Weights of a small mixture-of-experts language model, trained from scratch on English Wikipedia.
Size: width 512, 204M parameters.
Experts: 80 experts in each of 16 layers, 80 SwiGLU neurons an expert, a softmax router.
Below are experts of layer 12 (counted from 0) of a mixture-of-experts language model. Rows are named router (the router's row for the expert), gate (a neuron's input weights, with its number), up (a neuron's input weights, with its number) and show model dimensions 320-383. Each number is 50 + 10 x the weight over its row's rms, rounded and kept within 0 to 99.
After each expert's rows: "comes after" lists some tokens at least twice as common just before its tokens as in all text. This comes from a sample of Wikipedia text that the model never trained on. Tokens count by the router's weight.

# expert 24
router:43 38 67 39 62 53 48 55 28 38 61 35 52 59 42 45 47 42 57 40 50 41 48 62 42 44 63 73 51 47 31 66 59 34 34 54 42 68 50 56 44 50 60 38 58 63 60 59 66 63 42 59 60 60 41 58 39 63 67 57 42 51 44 50
gate0:69 64 39 48 43 40 40 46 52 51 57 70 49 49 38 68 52 44 35 51 43 50 57 41 62 48 55 49 47 28 35 35 61 37 37 46 44 65 51 46 58 52 64 57 43 55 49 44 54 53 50 40 43 31 47 45 62 68 49 42 50 45 29 52
up0:46 46 56 45 55 73 56 52 42 72 64 35 45 49 49 47 48 45 57 39 47 43 53 53 41 45 51 51 59 48 52 50 46 62 66 61 61 54 50 66 50 35 52 39 52 44 55 63 47 43 45 60 51 36 33 51 44 41 53 52 57 71 67 58
comes after: " was", " as", " is", " the", " it", " to"

# expert 63
router:50 43 59 49 43 52 25 60 42 30 65 38 37 54 37 46 45 49 45 50 60 45 29 68 36 63 58 50 52 47 47 52 62 39 51 47 49 68 41 51 53 44 45 46 50 57 53 51 57 61 41 50 62 56 28 53 46 75 66 52 61 51 39 50
gate0:44 51 39 79 49 44 49 50 43 46 53 54 54 65 53 58 69 49 52 51 68 62 47 47 72 45 44 62 58 74 42 75 47 73 51 65 54 33 29 39 61 46 57 73 48 59 51 65 59 50 64 53 53 58 38 62 43 40 61 72 53 44 32 56
up0:54 64 43 52 42 47 58 61 57 43 58 44 47 54 43 58 43 31 56 47 42 48 58 49 44 64 39 49 46 55 43 45 33 32 41 51 52 48 55 37 54 45 34 51 45 58 59 53 52 49 65 62 58 40 44 51 41 66 42 42 60 39 43 59
comes after: " |\n", "\n", "|", " at", " in", "-"

# expert 3
router:33 48 57 40 48 52 48 58 30 32 57 32 34 55 50 44 48 55 63 56 55 37 38 54 45 61 49 67 51 37 38 70 56 34 39 47 42 59 45 56 38 44 52 61 48 57 53 54 52 57 40 58 64 61 57 64 42 70 59 62 47 56 41 43
gate0:51 60 48 49 61 39 41 56 40 61 63 55 63 61 42 75 64 44 53 56 43 66 63 51 63 42 58 44 46 41 40 53 45 39 55 62 61 55 43 40 55 53 73 35 52 37 47 43 46 53 51 65 58 56 52 60 58 35 63 41 51 47 57 46
up0:55 41 55 59 56 70 45 40 51 36 45 33 56 44 34 45 49 53 51 47 46 56 46 53 65 52 51 45 54 52 49 62 33 58 52 43 67 60 53 84 42 59 70 60 55 43 26 62 57 49 49 49 47 53 44 42 24 60 56 51 46 52 49 63
comes after: ".", " that", " \"", ",", ":", " said"

# expert 4
router:47 38 49 34 50 58 39 61 39 48 60 52 37 60 23 56 62 41 46 51 60 35 41 66 40 52 62 62 64 46 23 61 60 34 39 54 37 48 41 49 53 49 52 52 73 71 61 59 62 76 48 58 48 61 27 50 45 62 60 46 46 54 45 34
gate0:46 45 53 67 56 43 69 52 64 58 47 51 44 54 35 52 54 44 43 45 47 59 67 40 53 57 43 56 61 34 58 45 55 39 37 44 67 46 44 48 31 34 48 46 51 31 37 63 53 35 52 47 49 36 36 73 45 50 43 35 43 51 53 49
up0:56 59 52 60 81 47 69 77 58 62 51 53 52 42 43 64 58 36 31 43 52 49 66 55 58 38 60 38 57 53 47 57 55 45 30 50 69 57 51 52 54 53 44 38 43 36 53 40 50 60 56 38 43 51 60 57 67 55 45 61 48 48 42 62
comes after: " ", "20", " |\n", "|", " League", "\n"

# expert 70
router:43 37 54 40 39 49 38 58 39 32 52 51 42 49 41 64 60 52 44 36 49 46 55 63 52 54 65 54 59 35 36 58 66 34 46 50 30 54 38 62 44 48 50 61 52 63 54 55 53 67 43 66 53 49 36 60 45 57 46 56 64 45 38 32
gate0:68 49 48 47 62 54 57 65 61 60 41 35 61 43 66 56 48 41 54 52 31 54 54 45 56 27 64 44 56 47 55 67 59 39 56 45 57 23 50 51 46 42 38 56 46 60 37 70 46 46 56 52 48 47 59 39 29 44 43 32 51 75 39 60
up0:51 60 53 53 52 47 54 38 53 49 37 67 43 48 32 53 43 45 52 61 41 52 58 48 60 35 41 56 39 39 57 45 39 67 36 51 64 44 46 55 52 51 41 45 52 49 54 67 52 48 46 39 62 50 35 44 70 45 64 47 41 28 36 47
comes after: " |\n", "0", ")", " zone", "1", "\n"

# expert 77
router:35 46 47 46 37 56 39 56 45 40 62 54 46 61 35 62 42 40 39 39 50 49 43 73 39 54 61 71 51 52 39 62 53 46 41 45 27 66 40 59 44 47 40 41 49 57 58 55 69 67 52 63 56 59 37 43 51 71 47 55 45 45 32 35
gate0:56 50 34 32 49 43 47 67 41 25 49 43 43 53 55 57 36 38 53 58 65 36 49 51 42 59 47 53 53 70 47 63 53 50 54 50 28 40 49 54 52 63 44 29 48 70 54 55 57 55 47 65 46 42 53 58 53 40 43 56 30 54 47 50
up0:55 48 34 44 46 60 61 63 56 61 56 63 55 46 49 45 60 50 60 52 52 47 50 64 56 56 62 52 40 54 57 40 53 52 51 63 64 41 46 45 60 70 47 35 45 54 37 38 54 37 49 64 31 52 53 56 47 45 28 47 53 49 63 50
comes after: " the", " a", " The", "'s", "The", " first"

# expert 13
router:50 36 47 40 41 60 39 42 49 35 45 35 50 40 43 39 45 49 44 51 44 49 52 51 45 32 50 77 66 37 45 59 68 49 55 48 54 49 37 65 53 42 63 68 53 63 51 49 61 53 64 61 54 65 35 63 54 51 55 57 50 58 42 59
gate0:51 33 47 36 34 33 44 42 43 59 42 48 45 35 40 34 50 40 38 34 43 58 54 49 62 50 48 68 53 35 50 48 51 63 58 50 55 64 37 44 40 47 41 47 56 40 45 46 44 49 53 39 64 51 62 45 56 54 48 60 48 47 54 40
up0:51 49 44 56 51 38 37 63 58 52 44 49 37 33 48 49 62 50 41 41 44 72 45 68 54 48 42 52 42 55 61 29 51 59 56 44 40 53 33 42 45 46 50 50 39 37 36 41 54 51 52 54 59 45 60 52 69 67 52 41 49 49 48 49
comes after: " ", " |", ".\n\n", "°N", ")", " Length"

# expert 42
router:50 43 40 52 51 54 50 58 46 44 69 45 47 58 51 37 38 40 44 33 57 32 50 51 50 45 52 75 44 53 39 67 47 41 54 61 39 57 43 54 44 41 40 56 57 71 54 59 52 73 46 46 62 68 34 59 52 57 67 44 66 46 33 50
gate0:30 46 44 50 49 55 56 62 59 45 46 51 56 35 40 30 42 48 58 56 38 39 49 34 52 43 56 50 80 49 32 41 63 36 52 43 47 35 46 45 49 37 38 55 57 69 59 51 52 42 54 40 41 40 51 54 55 34 52 47 55 46 59 36
up0:64 52 52 45 53 54 39 47 40 51 61 53 33 44 51 67 73 61 42 53 50 50 62 69 48 54 55 56 41 50 48 51 39 53 38 60 51 55 43 44 56 51 61 48 50 54 39 60 69 63 58 51 52 44 37 49 55 60 41 53 42 69 37 48
comes after: ",", " in", " April", " October", " January", " September"

# expert 68
router:49 39 63 38 30 49 52 60 37 32 49 54 30 49 50 57 60 50 35 32 49 41 39 58 52 50 60 90 55 34 39 63 68 30 51 59 28 44 31 71 39 53 51 47 51 51 52 46 53 65 39 50 58 63 30 42 45 58 65 47 47 41 33 44
gate0:17 62 49 32 60 37 54 46 55 53 73 37 51 58 59 37 47 56 57 31 70 39 53 61 31 53 50 56 39 50 39 43 54 53 49 48 29 42 45 43 39 47 62 19 48 69 49 24 49 45 42 59 57 56 43 33 49 59 39 47 54 52 37 57
up0:47 61 53 24 50 42 53 50 56 43 49 56 45 35 49 68 46 45 60 54 48 52 47 36 54 38 60 49 48 35 54 66 34 45 40 39 61 65 82 46 72 40 51 64 33 57 46 37 52 49 49 45 66 35 39 50 36 54 49 49 44 60 64 60
comes after: " was", " were", " a", " been", " be", " are"

# expert 78
router:35 46 60 52 43 67 48 49 43 50 52 55 31 51 41 34 56 58 51 61 41 51 37 60 41 56 56 73 53 58 24 68 61 45 49 51 47 65 46 66 57 51 50 44 69 55 65 56 61 61 44 53 51 49 35 62 32 59 51 58 47 38 38 42
gate0:52 61 55 53 41 48 52 70 55 53 58 59 49 59 64 64 56 61 62 49 38 57 54 54 48 51 39 60 51 55 42 51 49 44 59 54 50 67 44 69 41 50 55 52 38 53 42 55 49 58 44 53 53 50 49 45 48 60 50 65 27 46 47 51
up0:42 54 39 48 62 53 38 41 54 53 44 42 41 53 46 56 47 54 47 57 48 43 49 42 59 43 60 48 49 58 53 53 43 32 54 49 49 41 36 62 45 45 43 52 81 50 55 67 49 56 58 38 49 56 36 57 54 35 47 48 69 40 44 45
comes after: " |", "0", " ", " /", ";", "–"

# expert 48
router:44 42 56 59 33 42 47 60 25 49 52 48 45 51 42 57 42 54 36 33 57 36 36 51 51 61 52 79 52 41 41 59 60 39 44 56 34 58 47 65 43 50 51 60 69 52 49 48 57 57 44 42 60 61 54 63 37 58 58 60 42 51 45 46
gate0:54 68 40 61 52 46 49 58 41 52 48 58 54 54 49 57 50 59 48 32 46 26 64 52 49 36 66 44 45 40 31 51 60 48 41 48 65 43 32 45 50 51 43 54 50 50 56 60 63 47 38 50 47 38 58 43 23 50 58 56 42 46 42 38
up0:23 64 54 59 54 60 46 45 76 41 62 53 39 41 51 42 55 46 55 65 44 65 52 67 57 48 41 41 68 60 68 69 44 52 56 43 48 72 65 47 67 52 45 28 43 42 41 35 42 66 39 46 56 70 57 56 53 45 46 32 45 54 46 49
comes after: " to", " he", " and", " also", " who", " He"

# expert 26
router:40 49 55 37 47 55 45 43 29 38 59 58 34 59 34 50 51 57 52 55 58 45 56 61 56 44 67 70 68 44 36 62 68 48 50 51 33 60 44 58 37 36 59 62 58 49 55 51 48 55 55 65 46 52 40 63 65 65 50 57 48 52 34 46
gate0:53 39 43 43 57 35 45 44 50 44 54 49 57 51 57 51 61 44 42 63 44 43 58 47 55 54 47 59 56 26 48 44 47 61 64 61 45 48 59 45 62 53 45 58 56 37 51 61 51 44 51 59 59 67 40 49 31 45 57 65 62 62 47 41
up0:45 53 43 50 51 51 56 36 36 58 59 56 34 60 51 50 68 44 49 58 55 44 60 24 56 47 66 50 66 42 50 66 57 45 49 64 64 41 36 60 60 41 47 49 48 41 30 57 55 56 44 46 46 62 57 53 43 50 59 51 46 67 44 55
comes after: "|", " |", "-", "0", "6", "3"

# expert 49
router:40 52 66 42 41 51 31 54 32 47 68 53 44 45 33 40 48 42 55 39 65 48 24 65 44 69 57 70 49 55 37 59 50 49 52 50 39 58 36 55 44 35 52 45 49 61 65 60 64 60 37 49 69 58 43 52 42 66 62 51 52 52 46 47
gate0:47 48 47 63 55 41 53 55 50 36 58 59 54 57 46 48 37 67 69 65 60 39 58 58 45 65 48 51 56 61 42 62 47 38 59 45 38 58 69 42 49 49 53 53 53 60 47 53 74 63 54 59 42 32 49 43 39 65 63 57 60 39 42 52
up0:37 45 42 46 45 51 91 58 41 45 49 71 50 39 69 54 64 44 38 52 48 64 29 69 64 48 57 45 59 45 42 36 48 43 41 58 59 39 55 58 41 45 59 63 41 38 47 56 24 44 58 55 55 39 58 57 54 57 43 50 67 78 46 43
comes after: " the", " by", " of", ",", "-", ":"

# expert 76
router:57 35 57 52 40 54 39 60 51 40 61 38 42 44 35 41 48 44 57 41 50 45 46 51 46 61 63 71 53 62 35 51 64 53 42 46 46 64 31 62 48 44 52 42 50 59 68 48 47 53 49 60 53 64 32 54 53 61 56 45 48 40 38 40
gate0:44 58 59 54 46 58 38 52 26 49 54 62 59 92 43 44 55 47 36 46 54 61 46 53 62 63 44 65 47 52 36 59 56 43 40 63 54 49 51 51 47 59 71 47 69 48 32 52 53 51 41 61 44 73 36 67 35 54 45 53 68 44 58 53
up0:43 53 49 42 45 40 64 35 46 58 61 39 51 19 45 51 40 68 50 61 47 34 38 66 60 47 41 48 53 53 42 45 31 42 40 52 48 51 53 58 44 44 45 50 41 53 59 69 60 56 44 38 42 43 49 38 56 60 65 64 41 60 49 32
comes after: " |", ".", " +", "0", " −", " ."

# expert 52
router:39 32 69 56 50 50 44 53 23 46 62 52 50 57 45 31 36 51 46 21 59 43 38 60 37 51 59 62 61 42 32 57 60 37 49 45 40 48 26 49 41 47 58 39 61 53 52 56 55 54 36 54 57 62 35 60 48 60 70 53 52 56 40 52
gate0:48 41 53 39 47 61 43 57 51 31 49 36 60 54 50 54 46 44 51 37 55 30 40 43 36 61 52 52 40 41 45 54 65 49 38 52 44 61 54 48 44 40 28 45 60 54 51 43 48 68 61 47 45 38 37 76 50 37 64 63 41 53 57 35
up0:44 55 47 56 43 54 46 50 62 56 42 44 58 63 45 48 55 43 61 51 49 51 52 42 41 52 41 51 61 62 54 59 62 51 45 57 49 46 50 43 75 62 37 44 54 55 60 62 49 50 77 52 41 65 57 50 57 45 60 38 45 48 49 58
comes after: ".", ",", " he", " that", " where", " who"